Below are experts of layer 6 (counted from 0) of a mixture-of-experts language model. Rows are named router (the router's row for the expert) and show model dimensions 0-127. Each number is 128 + 32 x the weight over its row's rms, rounded and kept within 0 to 255. Numbers have three digits each.
After each expert's rows: "gets" lists some tokens that make up at least twice as much of what it gets as of all text. This comes from a sample of Wikipedia text that the model never trained on. Tokens count by the router's weight.

# expert 90
router:156087167160130129133139193078123162119171155142137091147174123158124182116104098142096125165121138146151136103134131175143136152153162145087090100112122146124084150050086142102092123164081150079158169107112107066060138148100134123073160077147132099101188126152114185128130070161170125211158095117105097118101133182088131114089135158166140162085168039124123102137113162143147144146160
gets: "s", "as", "y", "is", "es", "ers"

# expert 79
router:133123113154078175130104156121071144176163143136141084192176148205110134084101123153106169090082206182136161136098110135131188155132175143112079123111128118110101132086106127114141136144099163066165146112167107089118149143097075149128127121152146074174152101197110116160104109149130107176150068121111119126161069121137134106105135122133114142102158082204075095108135156180133146125196
gets: " |", " W", " L", " F", " August", " July"

# expert 77
router:149141130159114131143151129058102171147175191120159080158134118204136158102128147158104175195123156127176152094125113137120146171156176118095090086103124078105072131087101179091071115142121144124151192121142115058132207154113097135096141102175187118180145114131100172130104039116164111132134124086069129106119124160128146092102163120143138140116156080156081090124114149133110130145157
gets: "ing", "ed", "s", "es", " to", "ating"

# expert 47
router:159092122152125130129145139122089147140138169155138086205116133141101153100097099144121183129112174149182144115116102211146227128137128128078109107078122070102129151085099140127085134164090141098146134122154099129077150167070116139109145120140175114178130100151084141151113089144138054145141112129107109096142078130123144110110155188152157131111131045172106126094080162226100112156147
gets: " ", "1", "2", "9", "0", "8"

# expert 89
router:164114138140129191148143146122066152170182120114186110173139135156154145129126135148131125158074139142164165096099123186154212126158179124116118131093174089105077172075122151119090177136101123131160133106151095105108161118116123155116152102162153075169162113187097194128129109148150056132150131115064133136170066181117134133128121123124134170086182072199102115097109145182108151149122
gets: ".", "–", ",", "%", "′", "°"

# expert 37
router:143117153164130126165141159098086118144142157149154092168131104163082190117133090120104145151116169167184132107134134209147187146142135135078131109088137091077123161041075132130079105118125141093150157093149119107122169164104123150124152102161196087200133062154113132146089096125154074152162094142118105107157091136116149097072165162124189148113154065160103118115124175182087133139143
gets: " ", "0", "1", "9", " $", "_{"

# expert 40
router:133095143164116159139136183110057141132144129146153072217129152180172183079097122144109112108085146154139128134129107122167109180175162160136121141132162082109076137033119112080143196140100155113154150116140122096114158119140106132105174117161188063125170114166114187146116089134138061164161112101147058108164086168100136120095138120142133152131156080157110117112124123171095144158150
gets: "M", "E", "O", "N", "I", " E"

# expert 82
router:132124136116089169116162142093083153137159157151156078165148159143088173085086063181085137126114140132174183123074127142155186140124128139089059120125142090081123165084095116094123126147082164091131153107154135090082169115091075163129110098106141098154136100173116131157118100166158136151124107115144121110185104129124196080145129129158170157103120068178098050105108124204132121144179
gets: "c", " D", "b", " B", " C", " K"

# expert 13
router:134104113165098137128111167110103144192167187148154143165138141189098152070131086155090159149085169140171152115111114179158182130182154166108082095095164103067117158098091185109111169197106148091132148142131112113134160196083110166107143119167200120128123097141115160142117072157173101141181117070103089140144110128096132103075141170139165167105175119145098129133109120141086168127136
gets: " was", " is", " a", " the", " were", " are"

# expert 76
router:175120139135067132119165096075098130110178154122145084164181141160129199108132102140122146172092153161153169106090144142192166126112122201138113065131150085085076127110085140131115154128101158125143150138147108092129132109120117131068180068141135085134126119169080145206136095149146115141110080098107089143131107165100126116130152149178120139086158067161077069121114197147097163176152
gets: "s", "t", "f", "m", "es", "g"

# expert 34
router:138090122184085163127115200101120154151117159115167094164138163161128159125097075146113131133083154178169162109114140170115187156136153121126126104084126096079110129088086155094133146125087122116192192069152094143139169129119085148103185110144146096153204101230085132141134097125163105170139072114109071125152128181105155117108148162146156148131157073141110150117115160185095122136134
gets: " (", " \"", " trans", " ex", " inter", " Trans"

# expert 1
router:168124216126119145122150196098127126129150168159133093153138131135137168090110123156127168139057180151127133071120144161149173167125140114122081085063143129076106156034122141105122148164087129118145139092172094110058156176133115153108165146172144088181152082137118140123105080143144120185149118097130104122157119144032167089129139114171126121093163102119124130129106160174107181157145
gets: " |\n", " |", ")", "|", "===", "\n"

# expert 35
router:139123183166120146129136166118113152148161153137163126151141163164157183143085103155076176139125134140170125128130128179142195140133149138130144105085128071072109129127079154075108195158128124114182160052163116136120160135105094124089193118142202103168175091131093125140127111128191081117160082093121125128153138176088170124111147135141145126117131088194087095059132183171072140138128
gets: " (", " \"", "/", " un", "(", " ["

# expert 3
router:158104169168099145167165171112067131119150164140142093182153148151152158141109085150123121167101190180113157119114140148125139131096155143126152102152162123133092186048097199062121137154090148120131114101165130107122128134112121201064126109189170067145154113125098159157113023128116105126160105085132128100179131159132171125102160150140148130109163064152115125128157126139068172150154
gets: "a", "i", "o", "ia", "ic", "us"

# expert 83
router:155112152177102131154144134057106169156154185107157077154131127196134153090125138162084150186126145147193142097102145134126145157136144111088075116091117092102089127092083165101050131143080148133131183122146126069122220162109101154105147088136183095171146098141091158139103069113159121126122117076086126096112123149125165109089171138160157149115170087168077092121104141141132124151173
gets: " to", "ed", "ing", " him", "s", "ated"

# expert 39
router:124110161163131156121139151109082146123145110144158081208158157182182151059090138161103125129098137121175132123152110164147116171151165167108090127110163098129100154049135129065138165144103152101129175108140123126105145148133111135090178124149183089157189076183100168126111099137147053205168099104135073081126151157108154126103136132144139191122170098166088079113119135174117113147154
gets: "P", "A", "L", "C", "V", " V"

# expert 61
router:128120183153123179133161159109105150164124170143135113190138129182105137106097078121112198207120121189164125116108075161167177159166175124109101116079152106101096212112099133111081140141121140094149151095178098101095192126104135142134134094133161089181149134146092115166126086146159082142157117089062067107146101152102133110109152138139133148055175122147107082101097115139135163139155
gets: ",", ".", " that", " and", "),", " but"

# expert 94
router:141139178161092197129154169122052131181154146114188119173136157167151173144081129152119114135098135106181139119105083190158168130149183124128120115064158057075116148054113144115106167119125133125153154133140113089109165127141109138118148117130167061153152160189128144169118098138170044127128113112078120136156122171110140120121124115126138155100185076161125109096157146213106155129142
gets: "–", " ", ".", " (", "%", " |\n"

# expert 6
router:115113132159096149120151154112126134135142126134155129208121157156108138103132131137118117148100155141163155108109109194118184149149184144098130086136144099082140112084114154134089147147070228108149137095135112091107163198098073158109187094166143093131150096164127131158087082120152086151169116125036120123167112199086168096092132157157142124102138090138054120120114145171054133125139
gets: "-", ".\n\n", "\n\n", "\n", "==", "==="

# expert 86
router:118094164160133163126154177110124159135168136155201126190137124158098149124051103132082162203126153148175162124097119227108138141153124149095076080075144134132096155089132092113090155155150137080157158120166124126119136140145135159098137099155130122122181096204095181132085111193132117186128106117127126150154105140096117112147199147127130148081153063148141125090141123161136130186164
gets: "r", "ol", "is", " of", "j", "ah"

# expert 11
router:152112187137113138148133155103094157139130137127128103191133138153109151123137123130139169164092152166163166122114138159123158224175167145128117098105177091053121134076129195121092159147140180121139151127155131107057133161109065136123195106164147090157135061149135123142118096128175085158200091106058122107146112146106158066093129102154132153128137122161086116138158152190078131099164
gets: "\n", " |\n", ")\n", "==", ".\n", ".\n\n"

# expert 91
router:170093138151107171145165132123090164136152187152142093155144137196093141091102123157135102195080170165197134101126114166148147141170135107113114124115141087095099139089121184114067149172119144095135141096195077107096193127101113165109153078181143040162150120150109151178102126150146124159125116124105087105155098211105133131101138132155159165101202100147104093091110146145127121145141
gets: " of", " in", " to", " and", ".", " from"

# expert 59
router:150108137125088161128141158075057119142137171152119103206137124131119139104116090139102153176108183146155136075074136155132170138116159148125105109076152121112112131079111162103105119133090166104166187109133107111126143150102072152116146083140150090179153092174066167109096123102127058118163084094147137089156109130107203113085156148129153152107168060184111120129086171151056170130157
gets: "2", "1", "0", "3", "4", "5"

# expert 81
router:121113190129115119161189166128130132136140151178134087172176121167093148115120126142127165133052180145153145125089113161141176135154141116085051130085152120073094139073095117113119143157107163057143151109140133130126182129103121141117184111191138068146161083150105150146101120126152095206127088073116133091181112160080144088104152144190135141098179083139121130121101143136100165150188
gets: " |", "|", ";", " /", ")", "\""

# expert 21
router:185084175155070142162204145090090163171152179152133133151142178167149124073104149130080174158132183099129167114083107178140165125130134178085087127110117113107121164129097176092097143195092154090126161102139115126126161123140075155125125109162137085133185118125121156143115081162162051167162133112087137154118124121113157135090186167147170131116150091173089122109097172134100161156167
gets: " the", " his", "'s", "ed", "ated", " The"

# expert 32
router:128123174127105154178183136074084162164153156121135126181154127147153169072120140126128132132116128162140126108119088195161157168155137131092107100105137077109114168066109174071064135164056175108143175133139071123118156116133119168113116100142145106142160114181098148138095084157141067118158113076110105102146121135084140128118150140149125143094212062183112104098126155131095178139203
gets: "0", "5", "7", "6", "1", "8"

# expert 22
router:154097186159080132180154175081089150182144161144142091132141132181115173085140135120121150138078167137131167081104087158158151147171140164096092098132144090102107161112081149119063136185070123102142161115161096118135155179100066199114124118175141070144147083133128159166086094118160063159175132104139099139147121119121138113084149160133167171107190113192099116117138159137107133160133
gets: " the", " a", " The", "'s", " his", "The"

# expert 51
router:137072149212119153138164132037125129157165180145148113148178146136136180121087111147127127147089133167153166121108125164140172160164125140142080112149160127100105181098065166074097158163122170102143149109183105101114171128120119167095160122161157100166167114128124117139072076182143107159132110045133118101133087136107147125075087096177152113120145103154073115117099180111102152173165
gets: " and", "el", "le", "et", "l", "re"

# expert 38
router:129108136126128163144125151119103137131131143138137107190129144137122161068124117140126169173126167148158139090100132207106220172137136124096110095100129083114112118066106216107085125158095168095136163096147072133087157141049119112122147066166172105179137099131093134180118099137149085151137113105147115075146107152065129103119133185131145128128150060178097107113128134207120137141178
gets: "9", "0", "1", "2", " ", "8"

# expert 45
router:117108150143125188127161145126043127123150131161147081211145162181153172058090120152099136133124122127173114138121106141165140195148143162115123132137167105135086151022108122088128174160111134104159163102115112151133149124125084141096149122182196075135169098165079180136103094143147077200151116087131085133143093172119151123120133114138112156121175077149098128111131116189110123128160
gets: "O", "S", "E", "R", "C", "D"

# expert 88
router:157100137155124150140164143116112181144149214134140093151150133202091154063088123168093143166126143173189140111131118138143167147160124139109130107108143103083071134111103197107074137154116160112167170102190064112114194134107091180101141085169171047157161113146115140160091115168166117121141105104092081112155099158133150099130149145148132133133195106162082100097123157159122119143163
gets: " in", " of", " to", " for", " by", " with"

# expert 72
router:127115165145121122158162184113116168132161151156125094180179133208099161134112109142116133132065180131159150126115119173170181138147155121117033138077137112086122156046082140091110143136103161072154153110135083126102169129112106139118180103205153062141175103190106154133117112132136108175141103084130138097128112153075152096129126129148152141105189083142130112103093167138091161137166
gets: " |", "|", ";", ")", " /", "\""

# expert 30
router:154125121159101140156121156119121114166164178180122124158162158159157167117067078127087159156132143161153151098127118127194174109162162173116134085093131083107074142121081158117109213128097150126165177097142112116129161147132103161118148121200184077173175064160092162136110099130132101147143066129071114115158116169082160116120152169162158167100115100176108109106106156181088162144155
gets: " (", " he", " which", " It", " He", " it"

# expert 33
router:128105141163090135132127150140121136149144149145139126144156180147152174110094092162078186135134132146187160118123127141149184165163130145128116057055127054091093159114081174087072173146101124141182169090153100119130177158089111158113167084177187117204147101131108126140115133103179115148145119099095078098168125195101174130095175135134124126102137133156098105114130154212112156131143
gets: " (", " \"", " he", " He", " she", " it"

# expert 75
router:142121168151115113151144204115111139134164118154125111172177157177103144128131097132121159116079167103152138097080134135133223138163131130096064107101157120061088150074090126082108149151100189063140145110133096108100188128127105124126171114193142079179153087147107147158091104120135097194144099095083129095174099146092136114135131135152142153110224080163123114126153136151110121157162
gets: " |", "|", ")", ";", "\"", " December"

# expert 48
router:128065152169141151157143158078100180131179187127145122151203157163100150129069091139131132114095149190152141125135100171171143145150121167119048068142161117124116190101100165122122139184124164124163126099125139110112192171126125118102131112138142102164119088155127132117084048142156083143142147098093095105173110141103127089111137099164142111116145100170061125099099194159098107195149
gets: "it", "or", " and", "et", "ot", "ar"

# expert 28
router:166117124144134166177181151100102167165133129136148134205143142151141144102115133119129119147098149162156132129136093189153138175170158158115101098095163104100102147037131181083060133139090172088153165139145069109088189131120114147121133106130145106117171084205123136167086092130130077126145107097135110113123107131086117104114141149142148150072193030165124093120142131140082158125188
gets: "0", "1", "2", "9", "8", "6"

# expert 70
router:135122170161111180152146148111095158131155155145134101177152120203085160112104102125113174160085117193157139126134078162159192151140180135103100083096142087115096210113110122108069122130117146099182166098156103089090183143105122143104124107124185085184144104149103146145104105158151077168144127085060091124147083153097151098115154118149138138060168118164077087111101132140140157148169
gets: ",", ".", ":", " and", "),", " that"

# expert 27
router:173118144137110163174195132076102135183124149138136110177151147155142141128126107146137131132105138147155146110126094167142154159143137113086121096080177112097099138041118156057071146148089139098155163123143094109084174119130095131113126094132140125182148059171121139192068031142138094123144116080130095094124068131081141133108154153141146151077137043150115080117119159136106154137176
gets: "0", "8", "9", "5", "1", "2"

# expert 49
router:104085162190125169164151156076099180139164220138130117170151155168108167117073076129113172118054179158141140111128150152190150180111116117121107098126145114111125167116074159115080145148082142135143167072147132061123169160137137158112158121134144082165127089157127150105073091149157084127139136090122090126187101155073135134092121120144131120122138117134081117107088192149097140182166
gets: " and", " or", ",", "or", " a", "et"

# expert 12
router:179108181144088159173130158096117183192139146139147112151155173171124113080114111160092151172069166121153169106090129171162181165173144148070109140082122084094154156115117140128090152185093125092142187130120120112110180167108100167116127111173189112121137104149125116141130097142183087155158130060097080108149129121106161116087144203146148164100198115131085102110117129158114162156148
gets: " a", " his", " the", "'s", " her", " was"

# expert 7
router:195088141142109154136152160105068156154134146148136061209114162173111184106106077156124115149102139147147134094139118130151170158133182136083114107099177094120119184079087167099088160123100144115166163149125101133107136125134108139121186118189148069181151098159071097146056070116145098130157078118087125107144107156101143095124151133111144157088149032140106128134119149179101132124147
gets: "\n", " |\n", ")\n", " Party", " also", ".\n"

# expert 87
router:158109128127111158155173133089105169162128206175114083137110134220087137092093120166109121189115160150192136110119122163137145140168126142123122106088122108079094128088126204103088153155113159096148180109183109120101196135094117166123135081171162054142157137158108142178099126169149124144142106095087075114137097159116143094122162173171141161138208113144106102103120145158109138151161
gets: " of", " in", " to", " on", " for", " at"

# expert 80
router:151092132147089163124141138088063144135160145156173094161155171147081159060101066150119166123123111140187188101106117152168173185147143146098088122098160072073128151095086112102135119149098167130147141095138129112108134159108089140111177110133179094155166133189115143177116120152165106138127114088128111113186133141109185078131137163113154145120126099177080076101108184181104182135190
gets: " B", " A", " S", " C", " N", " H"

# expert 5
router:150116126133121142146165176129079134163143144131137126220160149196085145101115149131129133159123135162165148124105109159129149184161144137098117124100144068088091130089114151106060169122081194118133134086131144131082133136108087154121201078189149092140129115134119135157103085124165063147188088130103099112154100168056193086103138163126163128105147104175096101131111145206088120136136
gets: ".\n\n", "\n", " |\n", "\n\n", ")\n", "==\n"

# expert 74
router:143110146157092160144147098067093162159186153157165098165171145150075169074107069168104175127119130142144168085110103141146184161124118169117072117083153080067137149088077122095134151173121155111138138117161130132110138126106097170128157097129143130160158126167116131172085117168162115127131094132121119136189119153115167054124126146148183139112130087197088083071111167187096163134184
gets: " p", " s", " N", " t", " l", " S"

# expert 78
router:130114186173141152148139167080093169176177153110140086177168154172190133105131118125079164168127147134161143102120131163116166137123171112105069129078131107111084120059103160056064155141094171124140176138186116090138176150127120157146174108170199113172161060119133140128126041137131095144134116099097102135146127158094150114109165132126140163092159106156105105088152104121086123141159
gets: "\"", ")", "'", "ed", " to", "ing"

# expert 95
router:105071152144088169135156150095060146132201127155180093157145157155119159122092107143090162147090143162166148134099129121166119140157148141084111114102170118113078144108095158144093140135092137106149165091124101093098126124098149131045148093140123103110142103188061185145092118161164088198181112121135079161089101165076123138129156187167132154093170073156115102128098182168127114147171
gets: "al", " Al", "as", " M", "m", "j"

# expert 93
router:171120169176083132118158149037121165142162180113169099156173118113129172123141090164090156140108139172159133093128109146175143162148159118096119102123130107113089116102130143069116123148061134098143175111135125083103129156136127112093141094147156109173144093149082189121075014139162112167129097113092125139126117204080153123101148165193131143101163049134112102098118130130115165134136
gets: "s", "ers", "es", "ors", "ies", "ings"

# expert 20
router:165110128146111118156121168110107159162135166131169110163129130185086132083136123149083161164090134138219139091091102143183158145168151130088087132104156102101140127109099177112092137194098151096129204103131118113102157170114085124110150102152196131124123086150118136141109061136185081133185117080095069131170138120107139116103134158148164170089197094146071123124103137177107186142134
gets: " as", " was", " is", " a", " be", " were"

# expert 54
router:173117123135116157165135125124061151195134149130133108210159144171123127122123130169081176179115140130130132099081122167135139156182200141113069089100189100084092135070070151100096143125119151134168134139162144128141139145089128141110153115160149116155142068180108155133121110102188119146147098088131114116153113200121159083093187111109154128125132074139119108104127167231109103176130
gets: " ", " m", " b", " sp", "4", " r"

# expert 56
router:153074168143128137136147160101127133148154146165138074161138133164131145114117108152085120183111166121114151100139106207144162160113155117100071126121138130086119186085108151095094158139113156110177183130155112058080168142091106130119154100166133095169211101133077145165090086138113109183151063128123080054161086141124151102113134120200136162093163104157111116140074169122134160172155
gets: " and", "ing", " of", "og", "th", "est"

# expert 58
router:124121137140123149134146137117055134143140146140144111237145116151126131092126100173112159165118159163166140082103145221137160174147164106095115104108131116094094156042126174105127139146127180088140147111137103145141139136095076154126135118160150127151139094223121146122125105096130079152189103090138102126143109149104193110063154111118135131101135040187099119114083131177132149132170
gets: "2", "1", "3", "0", "4", "6"

# expert 73
router:148107106164130181157133148097061154167169139138171119171154195165123169110072083153133167116082138157146174089104103137172145180115170159112108135070121108089069130040101121084133107156096135064135149129126112093126130173108101134089160110180142083119160112181111137160130112152153063173118104115079122135129117147100126096133148159161174149144175087175104129095146130175118173137182
gets: " |", " S", " H", "S", " T", " K"

# expert 92
router:165113149181090136113141148086097140163142187129145093167158123153156191116101087158094166156104142162128135107134108139159159152127187125075119136106154108107048164103121127052106152158087112080137156098174127114102136176126145124096164091163128084166136088131067168140098054129165116136130095101101138153121088209101164130101165156192151126106145041175106125103114166140116136125136
gets: "s", "ers", "es", "os", "/", "ors"

# expert 43
router:147116159151091120146129147129075149143139140159144095182169134147069187111101100144123157154114193157158122102110114212121216165142142145083084110090126105088105134050108149125096126165106137093128140100155088116125149136087094131097145093172182098174124105150084143171107098139169094134141064106102114092160083138115145104118160165147161156125142037188100117127107153197120114133120
gets: " ", "1", "2", "0", "9", " end"

# expert 24
router:145120156132097147159172141079062158175157149127120132164156153128150136080131110127130132149106137161128131114115100172146184170138136154104114104119162102114136184058117187071081129158086163121151176124136085124111170155119121177122129109158153118143155129209100120145102083129143067123139132033118125105138075154105141126099134107151131127065219048190096112110137156156089158128166
gets: "5", "0", "3", "4", "6", "7"

# expert 52
router:164078150155082159164167143086101140188147146146156139148162157145111156124102114175121151127106116168172142095067132188134146183185158167131116129083163100044131176126120145078124149125092136096149166121163073104111140123068064139129139092150125071161156063109089147169117114127110063126134069113087083099118076122107150135132168137157151153106157083131107133105091120159112179141181
gets: "th", " first", " second", "6", " United", " States"

# expert 69
router:106127161138057166220156177137087111147121137160145125188153146167106184113108104162095137167077160180172151125061124162152154166148113174133115080128140125106110158100122145127165130137130151119167188118149113095093145183118084149087170116165145056122142123197104156143114133168131030130164162112099107114126120190102132058109152137134150140105157122126097145102102115155085130152138
gets: ":", "-", " |", "|", "on", " •"

# expert 23
router:155123152165070166143127173132121156168165137116162088180158165187064145121117105161107128147084169156211135135087154166135168163109165145119087118107127115089135181046095139099092129152067152084149174095125073135099167104114113161117173120156168076179148122167090144136103111119138087147153102086112100119150083125056164155117149136112133183083165083125119133090091145143105118148118
gets: "-", " |", " –", " -", " as", ":"

# expert 19
router:189094152173093140169144158093101131176161173161137118146187153164100169076124120129082166141102187139154167065082088173172144124172163164079135081124136108111108168123093150082067149172118135073116166118139098126118162175099075176111132109173165096147134088141106174163103084145124068163150116109084062142151094122135141131102135154126125157124143094166119139100102146148068149132159
gets: " the", " The", " a", "The", " two", " an"

# expert 53
router:160092155114109158200144127126054153170128139098146110181180166155111131086126110143077188209122149162128140087053126149099167165139203148113091095090167073094105122092110154125125119123143144141178146088155112096116142179065066133106146099109138110138143087143095122134101133107176119154152113064109131087184106151137124094094144132142162164120142078163114100130130121195129135145177
gets: " m", " r", " st", " sp", "r", " c"

# expert 68
router:160089165167133216122139167103083130160164145147132109190133130148124209118053133168124139121105138131153107119100145192135177164145204159080132135117141098098133148085088134086105133158119154102144123070157119087114123127076084137093157083125150101167167125165122154132123138165168099201157048104133115142153109141116157073078180149136148137109144099162081123135109158175124167155126
gets: "-", " U", " E", " O", " A", " Z"

# expert 67
router:126116156151134183140160163106066154164142142146150113205118110195091149113089076149117142173090136184165146125114095185135181141126185144115126097102140081103092200109117121125083132122113156086180161066166126093091181121095124146109141109139161070164160125168122144134115086164129091185136106081060100121137097149091152090092158108159135136071174122155084096089115129141140138153155
gets: ",", ".", ":", "-", "),", ";"